Weights of a small mixture-of-experts language model, trained from scratch on English Wikipedia.
Experts: 8 experts in each of 10 layers, a softmax router.
Training: a variant of SOAP for the experts, 371M tokens.
Below are experts of layer 7 (counted from 0) of a mixture-of-experts language model. Rows are named router (the router's row for the expert), gate (a neuron's input weights, with its number), up (a neuron's input weights, with its number) and show model dimensions 0-191. Each number is 200 + 30 x the weight over its row's rms, rounded and kept within 0 to 999.
Before each expert's rows: "mostly gets" lists some tokens that are sent to it at least half of the time; "comes after" lists some tokens at least twice as common just before its tokens as in all text. This comes from a sample of Wikipedia text that the model never trained on. Tokens count by the router's weight.

# expert 4
mostly gets: " who", " they", " would", " when", " which", " where"
comes after: ",", ".", " that", " The", " which", " but"
router,189,179,247,173,177,176,208,224,177,198,151,195,181,222,174,238,276,146,229,164,192,208,213,201,205,161,196,140,177,200,191,198,183,211,188,119,237,201,147,254,193,212,219,201,192,204,175,218,207,195,212,150,180,196,183,191,209,173,153,165,165,215,174,174,227,186,207,151,246,191,205,202,217,260,226,191,132,271,190,255,154,200,226,234,209,191,229,172,245,223,216,223,220,143,198,198,168,179,203,190,226,180,170,177,182,231,208,203,219,191,224,237,197,236,229,208,196,129,212,215,243,193,182,251,193,210,174,227,234,233,140,141,229,224,223,210,255,186,182,185,214,254,219,162,251,173,159,172,180,206,202,141,177,229,203,218,179,224,254,235,217,214,218,183,180,149,224,249,184,171,205,148,210,187,221,177,251,217,174,188,164,242,191,178,204,244,170,221,172,195,189,192
gate15,171,188,192,195,233,221,162,249,187,142,155,233,206,224,214,179,209,185,235,213,164,202,201,256,238,137,182,241,195,172,173,202,177,205,149,173,207,226,205,186,197,168,231,244,250,142,195,207,226,102,210,180,177,213,220,242,195,106,239,190,197,217,156,147,202,193,226,177,230,200,222,198,216,186,175,206,224,242,162,259,171,198,295,188,200,203,209,245,239,176,144,219,176,212,195,179,160,182,230,237,226,196,205,185,164,242,200,216,184,203,253,213,207,202,173,217,147,212,194,211,207,234,207,182,165,212,265,237,222,177,241,158,195,161,206,213,204,156,176,230,222,181,207,178,164,205,183,194,219,186,223,185,195,226,193,216,225,196,200,172,238,212,220,227,186,207,176,170,159,192,153,231,162,185,169,137,216,233,206,181,193,234,236,170,222,212,194,220,191,223,189,279
up15,257,254,176,207,174,205,215,227,215,224,213,156,196,193,196,218,192,169,133,156,230,221,266,210,159,188,188,190,167,255,273,195,200,201,95,251,149,213,168,188,215,192,204,257,221,154,207,205,204,269,224,216,216,169,209,165,176,228,171,218,199,195,246,172,192,220,224,171,135,198,209,226,177,193,175,233,220,185,205,207,211,192,221,178,179,215,173,185,225,207,194,140,196,241,188,196,194,235,167,223,136,251,214,199,206,182,227,212,212,231,160,213,217,214,205,192,191,201,206,220,233,210,145,246,191,230,170,150,238,208,199,204,183,181,171,196,148,241,168,120,180,152,196,197,160,191,217,236,193,207,181,247,215,224,185,219,214,225,152,193,163,198,199,251,191,188,190,217,170,208,219,185,167,258,194,298,186,170,197,212,193,189,175,204,171,180,199,228,218,180,223,231
gate16,207,187,214,165,183,215,230,179,202,265,175,161,210,245,207,175,227,223,211,214,155,238,234,248,205,207,188,231,154,205,219,241,227,230,239,251,229,182,251,205,213,228,211,197,182,186,184,162,204,240,167,178,151,233,174,178,255,151,234,205,179,200,156,213,221,161,205,172,175,228,255,199,163,183,166,169,160,229,159,201,201,206,169,239,239,236,206,151,211,147,174,159,186,187,186,214,186,209,307,242,240,179,240,161,176,214,262,191,215,183,221,232,175,173,201,205,228,168,162,206,200,216,190,153,150,210,252,223,195,193,180,187,220,208,197,198,222,165,187,228,184,203,187,246,222,226,199,181,243,179,247,176,192,192,201,151,180,243,211,172,159,143,178,246,143,185,206,191,155,201,197,156,235,195,196,149,244,190,215,156,229,202,179,208,221,225,196,211,136,187,192,215
up16,169,194,166,226,222,251,197,182,241,222,231,217,151,248,262,145,262,104,167,158,184,181,244,181,234,228,191,236,211,198,216,168,217,227,229,150,178,170,219,211,200,167,199,199,205,262,243,181,220,210,227,166,232,224,246,161,223,229,192,148,182,264,172,200,224,266,237,155,195,192,236,138,185,174,206,177,226,215,154,204,171,200,163,261,220,247,226,173,199,199,177,192,236,240,197,186,171,215,141,150,234,215,190,189,201,251,214,194,199,217,187,159,198,186,178,215,258,208,146,219,190,186,208,203,155,201,210,220,185,170,155,185,223,220,220,159,211,213,180,227,206,177,236,167,158,191,177,205,201,164,192,192,165,208,178,214,243,190,183,159,185,145,217,202,216,156,205,198,224,210,170,177,203,233,184,212,230,190,218,202,227,170,212,236,209,179,154,160,238,234,201,226
gate17,166,184,231,195,204,202,215,212,244,193,193,204,232,267,195,233,230,153,181,215,127,190,196,210,201,188,170,235,235,166,191,220,233,172,204,191,211,177,195,177,132,168,228,224,221,203,154,227,192,134,244,193,181,195,194,197,222,219,205,194,249,193,154,218,176,205,236,167,200,204,205,138,252,196,214,187,199,200,188,191,233,182,265,209,300,187,242,213,220,242,257,196,188,114,209,195,230,196,252,200,245,170,236,202,177,196,242,207,212,220,222,203,141,219,173,266,228,154,208,149,206,204,205,254,188,235,187,179,231,165,158,198,197,206,235,208,182,194,164,162,166,184,190,206,138,199,153,225,219,194,146,194,166,170,175,204,210,217,223,152,167,167,185,219,176,186,202,216,168,232,239,188,219,152,186,203,148,174,226,237,181,218,226,224,216,192,232,203,165,211,177,243
up17,202,260,189,157,254,190,204,198,202,227,238,131,270,215,229,155,166,223,172,193,238,206,179,152,176,241,122,219,185,211,216,237,169,190,198,165,180,183,203,154,221,160,200,225,179,165,226,271,214,187,193,156,200,224,206,205,187,136,156,216,225,241,132,236,187,184,193,172,233,222,223,190,193,240,209,278,181,217,192,242,245,193,203,201,159,250,218,161,196,200,231,184,222,205,199,227,166,197,193,159,143,207,246,246,214,213,179,163,185,291,182,208,235,176,172,167,158,209,193,166,187,219,243,218,233,182,179,201,182,160,187,197,145,175,158,223,216,205,206,237,169,241,191,221,197,198,222,208,241,216,186,160,167,209,197,207,139,177,196,227,214,220,220,139,196,255,189,231,188,203,193,219,202,212,247,213,204,206,189,185,232,192,166,208,160,187,184,180,220,233,208,204
gate18,208,183,172,125,174,271,195,259,183,181,188,251,195,201,229,135,203,230,187,208,193,155,185,146,205,166,210,188,188,175,190,208,193,161,285,193,182,215,175,174,216,188,214,216,171,196,198,208,245,180,182,167,231,197,161,207,199,193,212,171,199,177,217,232,202,184,244,226,164,215,273,192,236,266,198,188,193,187,214,238,161,203,196,240,265,159,197,157,151,231,192,190,201,180,194,154,212,227,219,185,193,180,265,209,206,295,186,192,171,168,206,198,232,164,188,161,185,188,199,205,211,178,220,191,204,207,206,211,180,208,162,200,175,241,207,183,222,215,220,224,220,228,191,207,203,222,190,147,189,215,252,111,160,197,205,167,181,189,157,156,180,236,222,181,148,230,258,243,225,219,241,179,223,224,207,189,232,172,213,214,184,193,224,135,184,177,223,240,198,264,235,190
up18,182,157,197,181,189,285,151,201,154,227,227,253,174,241,195,170,195,159,214,192,232,143,225,154,211,228,230,152,209,257,192,200,213,175,211,151,214,228,152,177,197,137,191,254,141,179,184,263,189,220,206,211,257,221,178,206,197,209,206,228,170,164,207,213,198,155,173,168,209,194,195,181,243,220,225,182,157,220,223,255,180,210,218,197,248,219,241,162,199,172,173,217,146,199,177,216,178,198,176,167,213,200,217,214,156,209,157,167,210,182,194,238,193,156,160,258,221,169,205,200,205,220,217,196,167,219,232,188,225,258,156,217,239,209,189,240,215,209,257,163,184,219,224,196,231,209,180,201,238,239,251,166,163,176,204,189,185,215,180,208,161,239,202,210,178,222,171,232,214,226,213,166,210,188,193,204,184,201,204,224,166,186,241,153,227,191,254,167,226,217,101,214
gate19,230,208,236,223,192,190,187,232,199,133,200,190,186,236,156,141,234,219,125,186,235,225,211,216,256,198,203,190,234,219,228,224,246,202,188,187,156,195,197,185,243,175,161,254,205,195,235,175,169,181,185,191,166,206,154,232,245,142,172,209,209,194,241,241,214,244,148,197,226,191,175,220,225,171,188,208,160,205,190,209,270,222,198,180,207,208,209,188,181,152,172,194,170,199,189,157,166,257,229,220,184,229,229,206,200,180,212,169,213,189,213,177,230,252,203,254,174,147,208,232,201,217,140,185,182,260,179,227,188,189,184,195,187,217,149,196,192,257,156,178,255,219,201,175,181,143,220,153,193,204,205,152,220,214,192,176,178,229,215,182,183,164,184,194,200,219,214,265,234,204,244,181,247,241,185,173,179,208,97,205,260,193,226,191,174,230,196,213,165,209,226,190
up19,141,149,231,175,201,223,219,195,210,197,169,167,230,170,226,192,251,253,229,132,143,192,231,205,186,272,163,222,201,186,181,203,256,229,218,195,199,212,195,236,192,183,170,193,206,188,149,179,197,225,218,173,180,217,233,171,155,245,213,197,250,161,195,188,222,189,237,178,144,214,188,200,239,233,231,258,258,192,203,199,205,235,160,245,270,172,213,208,207,167,212,237,207,220,155,251,224,179,233,173,197,233,153,184,222,171,155,206,178,130,211,217,188,199,189,177,217,187,195,237,184,237,235,215,228,159,236,244,209,165,186,129,170,215,174,125,172,192,197,217,210,206,175,236,209,198,194,202,231,235,134,203,199,195,183,248,178,191,216,208,215,119,179,179,192,187,217,194,192,234,223,139,219,193,204,174,204,204,171,201,238,233,202,142,196,205,190,176,200,211,225,234
gate20,190,195,288,157,256,183,207,215,217,142,210,211,226,187,239,197,186,212,177,182,167,233,212,171,236,195,195,206,224,133,185,194,227,200,195,200,194,166,237,196,203,178,200,191,166,203,216,240,219,124,253,206,142,189,201,199,170,192,234,189,229,171,168,161,158,203,207,198,174,196,185,156,198,173,227,251,183,219,163,212,202,191,208,202,236,204,220,194,226,189,194,206,178,170,243,149,143,194,283,239,233,234,228,191,188,189,219,185,212,264,229,187,178,164,199,225,173,197,207,192,166,169,213,195,206,217,219,213,206,129,211,207,184,172,204,179,228,168,196,258,236,281,144,215,217,157,201,224,201,115,224,226,159,210,180,205,182,215,201,217,199,157,198,194,132,208,212,196,192,185,167,236,268,279,178,166,185,203,177,193,218,238,224,188,204,245,227,247,162,206,218,193
up20,237,197,143,208,212,202,159,141,240,165,172,193,153,168,135,233,189,176,194,189,258,182,188,204,170,185,205,255,236,214,197,229,201,168,147,194,210,209,202,167,198,223,219,212,278,230,179,189,217,199,221,171,140,123,216,166,216,151,226,231,189,178,187,208,213,160,195,189,208,219,179,200,240,219,231,153,196,215,227,205,239,219,248,262,213,215,200,168,172,138,224,161,240,219,135,178,228,195,202,135,241,240,227,219,193,235,194,162,220,157,192,189,219,211,169,145,253,170,218,227,213,196,197,202,250,241,191,180,178,146,190,209,206,156,117,193,251,202,216,233,210,184,197,257,216,170,198,148,211,229,188,191,216,179,202,204,257,210,176,195,226,208,207,221,187,221,158,233,209,175,214,190,201,179,187,223,224,243,186,207,223,163,180,230,189,250,218,241,201,203,192,199
gate21,238,236,186,248,205,213,230,220,183,186,168,159,196,242,250,149,270,192,172,172,218,192,185,175,202,161,154,210,241,224,205,212,163,203,237,168,171,211,209,214,179,250,185,208,176,205,190,171,217,181,86,216,196,221,225,208,215,182,160,118,180,132,239,190,181,219,217,202,211,236,222,161,172,249,189,222,152,190,252,223,285,165,218,202,217,147,199,145,247,212,181,232,175,206,178,192,250,226,221,222,208,168,243,194,168,187,185,216,209,187,204,195,182,226,187,142,178,199,243,195,204,237,196,182,229,231,188,192,122,228,226,181,171,211,235,257,243,226,170,204,230,217,206,182,226,212,242,183,209,218,187,199,170,219,185,187,225,203,209,179,157,238,216,203,203,213,190,230,180,209,212,168,191,209,182,183,201,241,173,156,171,174,211,149,149,204,235,187,217,146,221,224
up21,220,212,178,161,138,166,184,196,161,205,191,206,231,211,212,154,247,202,213,205,172,229,181,182,181,135,223,191,187,212,120,148,230,252,234,165,190,222,178,203,162,242,222,208,239,222,158,197,273,160,162,232,145,209,186,237,222,181,157,146,183,208,231,227,222,168,187,205,223,185,212,192,213,198,210,157,218,178,177,186,252,233,222,195,165,196,227,218,244,207,211,199,155,227,179,241,199,174,234,203,244,192,215,199,153,184,219,177,186,198,265,200,225,216,204,182,213,200,189,219,182,208,187,212,199,242,190,249,178,198,201,186,158,127,199,215,281,179,195,197,270,217,191,215,170,205,239,198,217,149,242,231,191,187,137,240,213,185,233,193,222,228,219,198,138,210,224,193,162,203,268,224,243,186,210,186,195,179,142,198,177,198,163,200,129,226,223,163,231,221,203,207
gate22,195,196,208,191,212,211,215,167,224,226,225,223,199,154,229,185,222,208,196,158,220,208,229,136,148,126,226,207,127,176,259,271,186,190,234,170,241,247,148,205,158,221,202,211,225,206,122,211,201,192,163,195,207,178,155,218,219,174,147,228,224,220,188,219,206,200,220,142,222,187,163,212,192,142,188,184,215,212,182,215,195,231,235,151,223,168,172,186,210,212,212,193,180,147,246,190,220,205,262,213,202,257,204,209,182,195,213,174,202,207,227,197,185,210,183,273,186,195,157,228,267,212,190,180,209,256,188,176,255,215,205,235,184,171,190,168,164,192,198,263,166,223,165,251,177,235,196,187,219,165,210,181,218,221,228,187,222,182,211,203,204,262,165,185,151,162,209,279,182,204,202,223,170,197,181,161,179,233,171,197,240,205,204,212,186,214,204,192,196,146,248,169
up22,184,190,163,206,182,209,231,227,189,234,201,201,205,155,190,220,225,204,174,177,272,138,229,202,166,197,224,209,182,184,188,238,187,194,200,176,232,225,191,268,179,191,194,210,179,175,162,212,213,213,171,183,150,239,186,220,291,214,186,194,230,206,232,177,164,209,183,154,269,155,195,209,213,217,191,188,149,241,163,177,242,190,257,201,211,162,221,191,165,225,198,215,223,238,143,230,199,197,219,192,207,220,188,189,188,164,189,175,222,254,138,187,200,127,192,215,210,209,229,247,220,246,179,206,173,238,220,173,202,187,163,212,167,197,234,202,135,205,148,192,159,204,154,280,215,194,178,150,153,217,202,202,212,191,169,202,225,179,191,198,231,209,211,186,218,212,200,257,177,177,243,170,185,223,163,233,171,172,178,205,221,238,223,246,140,245,283,196,182,183,235,200